From a checkpoint of a small mixture-of-experts model trained on Wikipedia: 192 SwiGLU neurons an expert, a sigmoid router.
Below are experts of layer 3 (counted from 0) of a mixture-of-experts language model. Rows are named router (the router's row for the expert), gate (a neuron's input weights, with its number), up (a neuron's input weights, with its number), down (a neuron's output weights, with its number) and show model dimensions 0-159. Each number is 500 + 50 x the weight over its row's rms, rounded and kept within 0 to 999. Numbers have three digits each.
After each expert's rows: "gets" lists some tokens that make up at least twice as much of what it gets as of all text; "mostly gets" lists some tokens that are sent to it at least half of the time. This comes from a sample of Wikipedia text that the model never trained on. Tokens count by the router's weight.

# expert 9
router:478495453470496482563563537506524581472445523540534569525498424459430529542421500533514498510514451432430432480546476599564516578511540518545462428582453410422493481546528526553675565572452558448429448513432541467509518512553486506577532457449520522539497515452456551520540567454452554540425535469524479408470489604589467421463468495603416466527535494505486413466497508478478503574505581444544474481507555471457545472425515606476432516545492493547515502512459444452435443393487552
gate44:383486409487484518517534548559465511444460485466533429562515546447542480473501479474559481529519496590572429525440494522400557504454552473551466511553519501611571486599614496526584544495441434546540456436601498546570485457472455468498528476475502463488417523467520443494683438450455517542485476492534496532467591535588497460540465479527535495505477523550564432478528453488528595529475479482480488442550520460537475448665450455527438485525466517487447449559534560553507457433589508
up44:416599542479485589573529461451460427524486419563535564424478456514465468547450455467552472549512521501441472595509536541532537526459501554525598443478428534446522571556553415441497589566465514460527556581503472495536380468468530567421560537501583501448499534527491494452520504508566502443553500463494571412511488660550558399571505541493532548478506475591444524551494597491558537499447475505543493527541449517521514460501553575518555521530473527454527480559448454512500394402459462
down44:438484547500459453475393523602542531535553489525544394513533417516525516489484507495541471569506506510506491498575671465524479591473434518517581540475543519553580538445423534493495456510445539542476476438547550593559500475418519498496441479525443463536488482600506470492512622501502503546473544461476525513521440420476499557494503504428484500533423334459539513560564457466474572516579548407538491495533399457502520519480532514492457411580547417499525518514607507484432540482562424
gets: "ic", "c", "i", "p", "it", "o"
mostly gets: "ic", "c", "iv", "p", " bi", "erc"

# expert 22
router:497452418535529489438542514475400454467486539463488510473504561464494544465468498459421536537453539424455558456513496506553540509442443579561527515489577523532483467354581560558524499536421497520565471469475569596439598436488457455451567500541491476471516485544382483541442404527446520492484497459531505540544492500467443506488474471451459525477520424440353505522466563496445481402516458511490484528495501426493520446470524499379546481612510551506470484398462470415415637568469476
gate2:562446482530520522432508560397494524471490497438493455543481593539536512519618500483559522570491554454539460507551429506515500502428541575486599546464402530456573416464470531523540415485450473498413523420562460440402463571464593498469417492498599401517496599569437458508503480453483463551461540407528423499526446508510459527495508517516511559454539419522505441601453503520518474462471501514519585556453442520508514489396524491501506387519489508473513496474511522591506631479477600
up2:561489581482494497462436480516549441520401483503527474506606363514598529464404445533528516439457466494506570448483602514417525483450480568436451540472477537518481438464433533560588488517469583588579488506467500560423481478519568479533549423521471486531464437497489465496498534543484460476541557525449521487437480488482459503531481466594400458506514504510439437395488518584381494514455542397443518545411478505426457542544525452466522477549648495520500631505497489478520495444540500
down2:489470435464520502634444544570574549486393511525475497543484547562503512401467445511505479441488525538512537524582394411464467482489508538479412502459439439506444556501522467461501499407537551443430532483446405560529587486458455433555544449485546540491464476434574495575536522591510506453554532389531495489466533479459524462559418532558514575543442465425574531480520536423516548562524472528562429527415535483447520514490534460553455528430450489488402495472610397457524563472456534
gets: " ", " b", " there", " $", " No", " no"
mostly gets: " ", " there", " no", " $", " −", " £"

# expert 0
router:537513504524521460516449470507496448453492468558538392504473497507497502425510544565548443522531498513456529556476429569442555492530524506479497424457517499459525532381538420449507575507667498565537491441462574511421532529463546454492512602482589496496454469563436502426344547519466527559483574412535463548582497426440442509508522459494512536469487573515587525534510386426490517486418567546510504426459572611517535475520488523593484484450502429484501495512386483477449465443516462
gate6:454491485546545424439442488413470518503464564587491534487499480478484465497515488464503431561588520550578544489469439452527509471568500459448511552510445505415517482467477446471541483471569538513537649542499458612397574521550546519473468459458434569591493497437527492557558481450544583546442483558507436490438519454563475466470509527534503499458457398420491388560523438425513370438483536521478481441511547562503507419483586491478435405527525504467439417545581540430548465522469559
up6:531439509449521508503514433456442502423464488443499584459489510472535469486490531573483507548578544531484500493427485451565537590410586464554437492438590494500507559477516450502493519559504494427537523411412473468375491446433468450576444605456588533511487416433558537522505498440508545503513396504601533471401592473539425503461498420535475475490579542579438527548611494514467499494493493525555523485518529525407495420412483577434514510517521506565483472578546469462613514552519475
down6:489543574448543531490572543594476447481522571512560391533456461476426555435520591494473526534469541416464479453549499520560436551493525427424458431494473440565493477462540509414534509606426520542526528495477615494550480527472513482452520444488531511570453465421430560508506494493493509472502520496566556408515512545447545449467370518429478566548599501488555483479574449564539565494550456535534516456484552473534554497529476556456503459538525491544427482464513586487571616446477334
gets: "1", "2", "3", "4", "0", "5"
mostly gets: "1", "2", " Sweden", " In", "ateur", " Born"

# expert 17
router:454555548449514483528445432486517415538511518581530380424566515452504560471543460547508527411478501480456454466483433485528575504490499531447603477446490511436443514583522498467481517528641531490553501476474619568546552506493507505484526591520562477500491462603491497521359459476459488501480546518446467518592389434529524489500506519528533477440530601524466560512546442488520460453505514485474468514490503575466491465627532488525549521354481576506564534486389504507410427576449516
gate1:406528531595517545513472418465472472568502484488527434480499564385487564600501479504500526463613441513479453568388540575452481554392524554501525520512458489523469515428459609504506461474518572467526490486453479491478517402530528473559417485465519488515527514485500520453549467559534532578434470455461528541533571447420494482539442494492417463517466484461475571544587435453574547572425567437533569533464522554453490460557548526395496532512506535559438409419550373537515520468418523
up1:566470494467536574494512481485450471546531507464518344466430500401534496520508479443480521436490521568431508507458480475539424543474470564499527459531504565455430403514405567404470447455500535534445493483499403423518499548498479558526519428518457479566509467387514569461508576545567550582492443493563433511574498545412396466525567438452478543431485426502539550482440544421449521438442531547538523532523561520502415548509426525481386447462474514466484606452543503466537438565457477
down1:499525514552499420499532535472460568456438477533522454496563512575526620401488488554544515565574417514476459424455552601540538499435442538493467435480470464443515540454502572493515498524481622532444493482460496467548530465508496481591457407521497524464501543461554495532525550534500465559427437429444605461562516492503466456457472508488429510506470428385426522654394424482554566533469455566554517512562571608474468617505451475459483537556506497563517465493533511522490470551473432
gets: ".", "-", "|", "\n", ").", "\"."
mostly gets: "|", ").", "\".", ".\"", ".", " ev"

# expert 5
router:496472485566535481461478523475458444451462568581479573574472565510505494485539449516429531413445587470529554474537505437573521478459471452481457474509587481502530549546517557387359477492538511429477414501573525545581531523555500492512547510463597539561493426519465418525477424487495514530486538512477589526506505552494467450523507447514521425477395486512641577514565410545443516630452535508499467493535471571519451515535486435589507566543585512604537428452491504539455436451547463
gate11:548483519503395443583557481429573441481512509420627546481507515530411554412550519493571465557527543536538475496491450567601534552473423418484490482534556524499403432423472518422460507594506378466471534580502556483480506450533587567535605529525538500474444431505430504452556438535451450432483424556468554549503535532520529506491577441530505534476462508540411487554523482469515564511501437555503544521457502510567400545532449438482538584550455523474556468467519393523500498509443456
up11:459556480596529445515475463549493571530442442499520506490462509393541518512588428554497471527518456482589524470491468478477608390561480553504477523476455481502462433492560503482534512548424575429470483524434426510502497505543455467422488476508452501599416565413537476493518502597490460592595468536497553432574459584546469390386485549579464523442526479510480492571477402447508448553443533450511467485536496439460491490560513493497619471431475576534412483450467581451469488584488474
down11:507451476484384484527492494439558494501529456493470471534498569540576452493446426418374536537518489530511476465549367556568567518372474531494498497442495525487482500559488521475431513470380393516534594561507554466447521530504486479528514471544441463496517562493513494382507488361552495461552478459496603503553569518556525535487458442554539448565552541475516427462496591417453432512504494497502466539394476429511507516539501507473474434542428554571573506538565464553544486548530395
gets: "0", "3", "5", "6", "4", "7"
mostly gets: " time", " century", " Time", "%", " million", " pm"

# expert 23
router:511515518474486522543493438499498577556519574495504436473589471527461483481534571590488495546512480533477478502485501578433489431453574442541540516468448520459508506525422474497566498534666404472510558476445532442476482511503381560461462572430513475424494552433478491445478572502503562516479519536492485603545456502473457521454497525452592461501524502454381407444464473519441515384612528472535507466494583521496421402588451583442469533504485524439516536515483548501480649589494515
gate10:510442491483479415488440486586501542466469493407572527577557534479522515582578556436569504446543468505404555597561509513447524396444458442494475512547457519429479426508424454572449510469400460572473443449608506470566480477531446487549501556400456453548460417592464509517542545471452497481503546450502504551584470410556513518483524527485557458461559538479411547496441524479466463460518534480468486575449518480502488474377529503595422561492488441494570455467592447530545449423486519
up10:510577497518515640474572528504540549515538493561541482390519510471448471431468529486494527480423517518512540474479508415472465593530427539445523520446518408550465562486446434466505458490558556559455603502439503542552428571553553448512493414450531528511476549481493534493489447516480528490430520554491532522411600506469449574513475566443505418584441441582500489520567443529455482565508553523434588482568473549477506412531468583375586431468527604512427586523483502478478553561530510
down10:427460448525487608534450462499417500572553572467523478470471403539582491516479452456506556514588497526428512554549383595523570470476603533497386536538499540579584445462532544507524507538464451457547613566494490420556588541446490524480528445558446499518595519518536558498544507541497484503603507585510514515520413519499475432470482412460559563505538554559475534527536548458556446410444620492562525508463533480513509544443477556503517451534470455504569465414519475512447456553452523
gets: "0", "9", "1", "2", "8", "7"
mostly gets: "9", "osp", " nov", " sh", " colon", "0"

# expert 24
router:438448489443549584441507388527511452479520569388493452480461440560565433508535508608442478516545541491516520496481478521503429567530510530488507476476541544553545474526440519496572489455481482517432477467510438503449481520524399526422463547498539418624453548432521395517476472502541574539454482365488471512512450509528466584582487519569411545495471499525531509563418522525613472491472424518586483531500502523530441657452485531419434597589471482530527450459494513482503481473422475
gate3:505642614426515509627491531535514500412536497459455522476477438521475425467519452521490501434527420494535438565595534512449491536502464477514401536459479537523504409496467452546526485462395485451506533572427527481469481473415498480494467541564568568546513530493499426487542423433499431514491544506509456606494537523464513611481554469438447540569448454532505569547531491577504484528479524429485545477502498573480442531413522504546466469609619463463445452596487540478560492483379452
up3:465477547591644461386541418397521544510549397556469546517546523568506467545467468518390550424579414436456534467491512512426544539442505462414519541470401449495508498487529536493498523601404530414548547458455500461545546494519460443504548392499518402465554538556527537575552548512555482477540520519446508495456538512404498506518467473489555480463532484496596447425489438528627515573478523448456501440506521495517509538538518468476464451557564542505467590479448531450551506544461491
down3:510549499488449471447468493343428461582573606477469529493427528587563506536587487497541440514449516476522556527474493505509444545495513500532451523440495456425544543396545492504389557500470548461485430481548469438458502468540575496493558485486540518496498442425569515502509517534579565495486523445576513487413475551580521452399547458468593457547578570369511559498501470577545508497553533420574456505537455429525606507511466539552493609554504466578474559564475553480479487515560509
gets: " of", " for", " by", " with", " from", " on"
mostly gets: " of", " with", " for", " by", " from", " all"

# expert 2
router:473480566572494391483415524566482472612567620503562538418417508602500520490373504472479439516516453453513405460481572483515529461508456501571444497553485549508503517456488517524532414524479497516398463500626523505480510553573444554446530435476591510449476521484539497461490523499620475484482453457522521546457486397544458588486482498479523596532504494542489595626564490493412509447507451520563490461429406466456508446485491507550435440501530542473562499493520557505515531503427434
gate6:512515517480500515486538463491574496412546429606418663406588443460442446572471414502543579528418491513458497430406494561500462556457444504564520476608468569509498519501551512510487527502587486474461478570506488488556487469491531498467462465535488513459492579526486477467555492441571422530537550512487492567516416546484548465524495458544483578578475539528500555511462459326496514502456476476521553511436548507542506439442521563558419474582506458542490444455545434556595510551422429
up6:477477439510485496504517505597454501585548447533515458516449599527461468505465495414458400456551449493456533531456517531516609509371514537505441606447547541498527445493417490373562499481570603536457438538514477521524485482426515419546505571524482562562482439510443520506578546500507560469518413499374472462563522502564448588486472515436500632509431394481503531456474534475475502547511496458506463555455501497556525592469479560497498429558562423508470517491580506561567551549462515
down6:493514454554386560433488496525488498477453487523533508541521505563498491513449386467415494456506514515529453547517456443457422552565466441497372540449394400564505587487476557543602499454507488564516570509458448436414510479423489544535499532458551522518552474540349536516490512611466518511523462472472515402540520511572518498535458493416436501527523460399491534570524406456482432582483509500500488489468503540580564586460514467620575553531494480448574485488481509507447422545478543
gets: "\n", "ip", "ag", "at", "ock", "ick"
mostly gets: " water", " form", " hand", "ump", "atch", " rock"

# expert 3
router:463562509443534568533506458504555477419495491547569438529420537424548528392464471560495533378484527487464488523523416434519591472556474465461546499523539480334467543440518487442424514536526545490524493398479433406505474485454545456481529544469480456471447519490372474522358575567562516510566561494474465533435482457487445500577516451559518532482443492439508559546569493429599554558495525476523508597450434518521507463538522546521507531463497525503487505417392480476507450582506449
gate10:470553471501535562508521544529588474487477501404549450545436516447543496490404489501529421611391496465347473550562474478486501413550533529465527478492454445472469568564528458444627577533533468501512558487485486563523641611499554557462489407542484476527558460425436462450518502494491482586535542590509455520469509490531521542522539489442470599555430404502585479507490501562448563526562452495520492470548521554410551466532502462546511462530470501477425484422555423474491448494481547
up10:531477555536552455458527554552474567485530427532455536525541551473553564490463507561555544466477466472410471533491440459426481517455432505507535531591438559457472535387480574520492494466474554492535446468545535461459470388431499492495458554521581394468427575409584498489502431455444489399488594494519404473444538444507588498526444475465478486519399511403440495570531501500417477541434516450552538528514455533534557447465510460537524505447490379402487582486562482417545559506465564
down10:529528518344548505441414437493577469513528512506545463628416538493526458470423517440543403515509498467551479444532458500497520576504467394361506500591553503608463464484501518399580441526484514480461475441452570565443491508522502507498531482546568441406426584453523478498491532453513569525455494518428581537442532502550520453459472449417502483438512409518519533505567489594559447505505526486461468451607542532586483469467536529475537491497428488530487510479453533550544493479613466
gets: "5", "3", "4", "6", "8", "9"
mostly gets: "่", "5", "6", " Swing", "4", "3"

# expert 20
router:586468457559548444516480598478482583409654556489506461540563504558530502485513459481512438474541529527571536533446533495485556549458423478560383571550471482484567495439496516487578491481495509511546490574478572447614408470464550474485486529510524522529468458480559495518473523602489458518512524489526481515576434482498396464468537509461467518541490500479576516507457412423514442455429494437391484542588534526498538421485576555437491449484481591578568463433593474400557483500572555
gate4:486487602512542431456579609488464576467475467575512468480517519502531468474513429498532645498517535460502538510497486421566559469438442469531438521578452535540538482493462511471410558470442565430410459430549493503436463534586625416532437494497508476528471429446558521515475537537431477517471491445498416511486487502517489441498482532426459548491463488466508433554406449547603565536484449440501549540509484551523478470498537537571493440521476528581572536469614492483497555384429623
up4:426586504511517508430473508440475601491486532437496414470460536465445467537514507535531402517483612514539577457439460474526586456488404531550443449553637494528464467514487529509565505475491542481548432485628458402498542518426494498487520549459482534506443499526480496572426485499426519485443577485548402461465445436600511609511459517566494468486582395597531474503441591420544467470524464457520560569429491482567518442419421481488499456500487461545553498473523493479435507562473519
down4:452547529448527545529500497514577536444497508436484541483488500439601597414448498563464585467487567446477397522542512500427539404429492404508518406465474577502430569433489528500546482580521526436598578570595547531504559487530537554432542465529400494549478458474503506549471522465578540524576509511494481541578544549580461556512495495550419421530495565522535541531546501556503479419491563477483558543441409490553520490514536487438558462497529547499638574425488572499557491446523476
gets: " as", " that", " which", " first", " it", " this"
mostly gets: " that", " which", " this", " first", " new", " film"

# expert 18
router:551461529430494543543485530536462506509464530553443525504494441561492624448569514531458466399435508489536470521548457504561583475466505512514560555482529526499551450566556534534568553472513501500566499524490407476590502608429489463545522536546523588531488366390570517539553558534394451480453521474522502473479482467476539549447516516434523570458458464480482531592422452450457539386528567496462557559452452588512551531465619489485456493500480478385448577544435439453518431454539553
gate2:447480537519513467531466466582506489535592413492456597514518495536567463450545561500520492576598454487538451495444452516499487479492476458519587477498491509483612471486533481480452553413453475458512499537456532457558507543575392389498492486417462540473569491468526469547523448565522491398492552555559517368442503540459462451578415365473480491461458479513545433502477478485429530565477523598424496567543463458429483631519514508466419507505500495447555394533501496544448499514506619
up2:497490547570599452523539422494520414501544493404479491533525482505520448501517458458509457528654449480472427458491498497516601515464495500477535437524424512519483420501565480512421508529476401440551557501615500531487567511601424440538518551469461640435608453610559513562465430621438414421459515549591470447418472611491452521483472542544456473502423511479510479537471472425436470490520505528510421493509482439497512560514481526535489517578547520473490502555486473511492527518515544
down2:604463462446465487520469483534428501434543424536589521531509478459482621563514500455582509510495582489501515463447534467466340539468508484385637528522481527459517572495586535471557477477485481463521571508545523533449463460516426499538502460543524460523530492525433429506464451390582536523564519477564518596482472447457596510508530476456464454518459369471411530493459511547491473534431516501464530544442510463527445479592470495495410571434544458502498582461454531422457544602468494
gets: ".", "S", "C", "N", "M", "A"
mostly gets: "S", "D", "A", "N", "M", "E"

# expert 16
router:600474590516466512436642496487403453568574597506496554520510466489517525456518503572440496576482452581486461518253458501480492461544557490533439567512566465451490473582473566479547523512504529515505474515506521519455496502512559419515457403577499540456549449503468475444488444563552493448562423495479481488475517478521558438476489605461472526618502536592498562454458519556522426611457463484521501427475573533542488465548489520493556526532462529494472554495513528508470491510577507
gate3:585562491525468431498599571568531461632466511516497437433483500509529529503507429480450393519556553534461524544412548415501593543581528455518423494444504456530476532450435460464506562475453514404570408575515431592508484423464490479449537446565518522559466471532473448438527594535580527389440562529495531461514563458544434494446596510456465538529413441472529505438404582472509496462569515565488472549512554539527460552530577492536526478534558518471449492526498482503460500562532432
up3:504500318594480418557547508465436515469460474484560544488484521473447423510549512488522434450493450435524533385490452496579529541526477550514577452511568606548449596423482499507478499477551519561404563498524586362462508586515486450480473541480468539514558483518480615447448512499492511485466471573396465508645546503490514494486554550558463502511540583502461441571521452518499506550535509492457559532494489520383443478545495534533450493483558446431447487550510544417510532498490554
down3:530438407564417533478456530519377470503403485506500496482449492519511515561556514422501391470480471536523467464484477387550478462523470565481513524443476445536414542495544513511541415407388515458448610555607453508520456482531473468562458502487486557410501553407458517439511518446486430504541523500416505530486508501521480530439504613601444471503535490463531510487476522501500464504603466387487509464591493571451546543471519553537487435492563378480577573459569537511537418466482525
gets: "a", "en", "i", "an", "er", "u"
mostly gets: "ani", "berg", "uri", "sson", "ić", "elli"

# expert 1
router:502472480525545473497482544504569554458536524483503486494511492496544555481469473509545514575482492430436466505517473426519409473610483532533500508531498467508588497671483495490461518568447456491503503512487503494492481476527532464410556504470505507531495516527610520503544461575589547531542503437505576581509585535527633520504562397401542550459512574488529491566425453408483544492514537488473531405509514529501499403487425539532552524489532290540469475502527433469385547504553603
gate3:586440434515503552569469470568483595461523451434550504483495524440494464413460501453554447530600548432510470478559536392576485466572496442491539547637581493633462514411463423502479544499533567464559498480488506485489428480570470542470538467496456502485410484486472490536494475449470540461565554455427521495467589524444544511591543509556495490521403500457528451461533561524435456504476428492455521496470515376427532491559487486489427462487477485454444470586602509472519483552364517
up3:470575463472560497557604512499483428428478479513512449510523515461424603448544515484532401514474461629559520570430485539518473362461509462520553490491559624498544435548492586550576476553498397434435449465600441555488468461574542527423471497431504451508479549532458459490523582496564424450491466498500561462428447525480490516503500514590494535445538537381475466467494524461554560557555440532410529539595450514547534459503482527530522567503443551504519545449503493561496456462434536
down3:455421494561461499547540510488461591540517538534498553515545579467431514479495525465477422562483530540534467565448494528584428532463486468580492454612512510476523489494562529448545487485458497498442474440596517456466502537483509523551571477461544527569540491324460478540447483497495436439491514479492448535573492406466496482565426565521516509523432373527484501534615557493559526463548403583484478507446601552555535532495582400488484548470472561524389537584524567499557442444527427
gets: " |", ";", " /", ")", " ===", "==="
mostly gets: " |", "%;", "|---|---|---|---|", "|---|---|---|---|---|", " —;", "|---|---|---|"

# expert 25
router:504500509455564486421495367502513473549451454522456424568555560412487581490432638545471528480437550413472534468452466442587539477569540488472555455449428454490441495582509401448457511475563453550519416486451499544564490438458491480465483630457531424546494592541480506494498562586564564553477554546449426582556539499498490523512456489557514486431542516511517568495525480487470578482513528512555501587543539564602462404591456544509505461523524522524517491540484501514439518414532446
gate2:466507489461557482526491484477462478580546473482376490619534551560423376511529550491485462499493533487518503545484564467476428543552504464554540462505495518524588536521510591424626539535501493449561538432560427550466511558433561509548388466580591352493520521561584503480492476494525492463535459428448459533523537496514466490543455506455515489544413432484539472556409550430515495560496383483519428567426536481525515527488566483511465472454548448439544525481443463524455551409598507
up2:482490552542467460476426518562446443521482535468591481419482523526561520534469483534471445510503545525482511397463485464572500546595455575471503594454473577573496487470545497527449506564505456538482529497594508618562476481543574492639535519494472498449498549589554479561509556468540469588599445634485485445557553501495542500489542460554492485556480565545484524499509435570476473479470587474414534479506498479460593482456536576531427481636547483464433545451446489440565496532573602
down2:531417539449529527535496458433461498533579556501434473528455618512439433525453508553448495496489483528492593541486517522444487505487556410615463478537565466403410536468520560533467467476526443451530444524600522467433477595518540478549403531551506524389551545394445444521411419522504452556469481537544491513480556520478533515476441470498524475600440440440562504480519489487491548478433431481465481356456470452495476559474509541615513546571480523529493401491457543540495483428578561
gets: " M", " S", " B", " C", " P", " R"
mostly gets: " L", " T", " P", " C", " G", " V"

# expert 10
router:539512548497416571477460485473504528484471509541483528443472479508489494499451524509482514406462399576578525455523501451541567443568488506482556518492530560488604523324566468541488505552505512472475593491522484503452486555543436506531526704428521580529506521456507483476594509453485549540454585387498489500515595451502615512489532509465454505483452571472541488437582544546524515623566500448545491486536505510567570413548434549538455479541511562424503556451439507491473480503538530
gate6:519389507552398461581501472462500501536472533530480456535507541488400434466528459567517464537419480479570482531511493523457429485557526474491373463558441467475508564404466493521501558505488561501513426424503462472459501476601545527439521416429569428514466559426528482478496493500468520542492486478377428544518461476497542523412613479450501460470566526536445551487621502489454471549401460549397406483431488492520507505478507448537545452497611428506436489471431516519487582603486430
up6:534467493544575536494544581515531495489478501544468530477419561514577541452506406511522566493506500538397540489564445471488490589525461490522462561493517477606477517520549429507554478451606445476452495459455425540541442520480480428470507555510470481531469530493409576391516545526498564517416409560544462507461428501459508471473524422554526582476551470495477521507500579483503502359564411460507629579550514537546547522517483389520432544499508480424643452490499467521494590545453425
down6:496580516533561514571472533433488398464523510477552453498536519417477543418420357479459442544544513504504471566492464465586585510515630575476462553451524470439488442438515587487503553429424540525501551416482575514626533404498463469602486430556460461574569470473460481474434561444542492489504503525405419506537478545448524507523449497538458501493538500465437620545471484448489479468457482443389556452484476485548464473468502485572541517534545515506420490528554458510473549487553572
gets: " the", " a", "==", " The", ":", " an"
mostly gets: " the", " The", " a", " an", " his", "The"

# expert 29
router:505521474460534394394537497487498568457506450568479412521580528490564434455515546502557525526490539574567418455425576468425642429482463483461545413495532555455503467469436488414544521525580468428499514497545615526532425506436521517547400548480481567505464492479515521563582586418580501492479497482472557497534488441469491452518535487486526425512432507540445442529477476532488534532566585608494493479478417577507509577553453523496521419533508380551450477565428464506471456481491458
gate1:427485485519513466577478554614579483543488489556574555519521449479530525495477518436506491546450479558489529476505516395478512473446516608445663495471531510578508485491468437592526477432524449524514531537559569511512479482480444485542410502422481593521522531415486426461529484504525609528481540553580504520443514495578497606575573519478476566474547478534387477606498478501574460523393468533494483411416532449546496465500458497547473524482437388444491468585430516498501480459573459
up1:546479502517491604491507549509512550475439541496442475472461530590493519534488506522469517462497494466455438472576461429507444429483572457551495526452495504419528535543468466521530462527533499538407598482486540465457544489506411555502626453467577546594524559433555510505458497520556547430400498435451469380533558458476507486452554587478520448474565506493486365477520472504420476554530413513646588513523505453566500512427403556501427486497577481585575479547518486491466487557451405
down1:460506465487482509453653547492473529453449527523495531524506461468496476474410503489445473557425462532553456398486584483452565384550499450470532473421514495500464436417500536517573542453552428381433572535495629589492553525531519548542524470493527596554522472489514585511506518520543597472567441539557544462468511557531588469501489574465493478546550522548519520524415515534467524401440422513503470517513480574562501389526456615515536537505410485485453466473454587449442523525471476
gets: "\n", " (", "-", "–", " \"", "/"
mostly gets: " (", " \"", "/", "–", "(", "″"

# expert 28
router:459440503578456433476473466486539430535547495454544479528449428517569485434485462483560519467454571518450469591500517518524591509519539546534498432561487505494468468516519436449533423449436412572517491555510496428500522473493457538610474533451449483501494529470522542620505440486399479518554503547571471465452480446451451532444522375411581525451513438467517514467498564461464491565440528545542511477607533539513541538382569511553510619427522521478419484512532494500544610468627599
gate4:446405464438461558510430456485453489472571448447560475525505488553461561502604480572464404532492572588510469455589482455473609437499410407568397507514527491448506374496534457498541397515464530545531488516474491469503445544500472551468464493502508509509565492510477525593515556479484444503458361433407477450488440496505486496489469411507485548524481434403530542437457461542503390513523481524527390548523526552498525553379470502558448540526554482530443507554506455584487504463580497
up4:547454590441477594575458497587519521447455546542457478536393458486433473488450448503447541489583531537514430467477540456517553476458496514513539548433463508478526456522479457484490500524597533546504586522534505453482529356529488594450546455516465578473509376476525599486451463473528511539462453644454605452490488561556550548514400610538486608459507535539478500500465542472532513494570525479489552501489565572501456468483469534500348444435460467486435430508525538514496486510518426
down4:482485522434524479493557428454462510480518487512426440514530546399512487469529582579529510485519577445503452524567407458464521463468582527513487470508526476491481465519499529559502478466509451404590519488509606469521501540442449461465361487400456492544456540476454489540539392546527383492555531442526477506487542468484430520591461422536441437466504452479570561413529592545449514468464435604497439540482533530487553384484490437476503530461504406529395421468499554514480414452600548
gets: "s", "'", "ing", " his", "y", " her"
mostly gets: " his", " her", " their", " its", "ical", "ial"

# expert 26
router:522496422606453524528459492481423496510498475440510536479450518505477487484533454470600404521514461448541477594560486491490508542478494473498567419480439498464464497624614531425436485585428549499533491551465479420503482539449531500528469464568429586364501559528508568487576480486479420471516450458519471546431514551512513487406550575467415402557529504495493575518555475488444601532395522488455508550573514490513532531483547560568500392449474476421424494535545494562532592550536455
gate3:465461520525466576530539432488549470412568570504437530553475457438555453471532510502511430495514520402570525510590513583503509531449560529540551433481435543519487465468484470567585557599407588508392502505459475529516542510480569565612561521459469492577508468449518480450558528502463543504487496457449533487586552494458484482437470437394446469452416449512525525466523460430498515595397501504498601483538425509462492433599427559414500527512484526419485555506450479577485516431467403
up3:525575499591454550517469431527484549501490532541514485538542440590510575526475526529482476536510479517475446473518489428525584512450476587531319541541461574482513413455447568438478464459531447489481533469510487493508562541601555605524509519555436490470495497509541409501480482498490521471487490491470605518467480566487373562399522436467457577455519525577435558507399577438468439454491587522467476414480581532498360484594547532506459525512488488518460438533473567547481436494492455
down3:511539412443517532386517619562488524484446441377573465470539482392461435548507516521489508500527470509526443443466426472479507500529445476534485456521539449493589490653560483495595510377534444476525457522592558435509509602464474468503511423491546538442534449544574529540560581534557454471471464480539496485443510544498478583551531507532555479459400552429489501504511565515465471485511441487526485476399398501538416433539499426476490533455418489466452515594514461463428478508555495
gets: " in", " on", " at", " In", "In", " to"
mostly gets: " in", " on", " at", " In", "In", " November"

# expert 13
router:481488467494530569484500542519458463498505422583519587525460533486476664505445541442473505521508416525544508593492573496449595462481572457496510482427482442478537451393463469548578470445538522556471522519500463513506523470540485562540505435419457393453459530440571516401407555541445488432563507515541467472499540505508450507468435506626377550501412532473480530481546462502485512454527615589526533495524619422520512578531507496489516507455544456474514446429491522586538489597523539
gate6:532438501456513433514506503586564539533514524445481601581533450497427577505527521543494535501405419535578506511401509529564510456509469501468468512494445519543527510577529436481518469551516426487497409410495516518491375451501462487560487446501480497459498528512524475406506398420584476511554569529533475472548558590551515489491494541631476518512489542506545497571633596469535485464409457526447540504481508478506574509411533417478540426608534562484633469490486449554473501452428506
up6:513526498372478469466523622460460507498438475487463541503480489430455569506476535471474428508493467530452514389597499359468441515510476443428496430487513501435578522539574597594531563452599510599488541454446537635494509476557501445567497476439623585545539493502486538532471488556474444554539580480459425569415500451473544404551509533509477477506471472482519520497516522489516479479500487560451432506536568497481522510400515506483474534437560505538540430623471489501558570510530498
down6:550499509479528571528488466411504507485483448438469544467524538490611576492426496459466531477425609520444451577508528647549491586529490447496478509479431436521528504468410526518529575435553527432450497587529554554436477520508477425534529503446480449520586509419554468436434414520516559510495508573484435454577498528457529395411508486510543492523495464498472571537530390573537456517418478504587439534410510485468456448552570517470555541498569475504516518446399456439474477512483387
gets: ",", ")", ":", ";", "\"", " –"
mostly gets: ",", ")", "),", " —", " –", "}"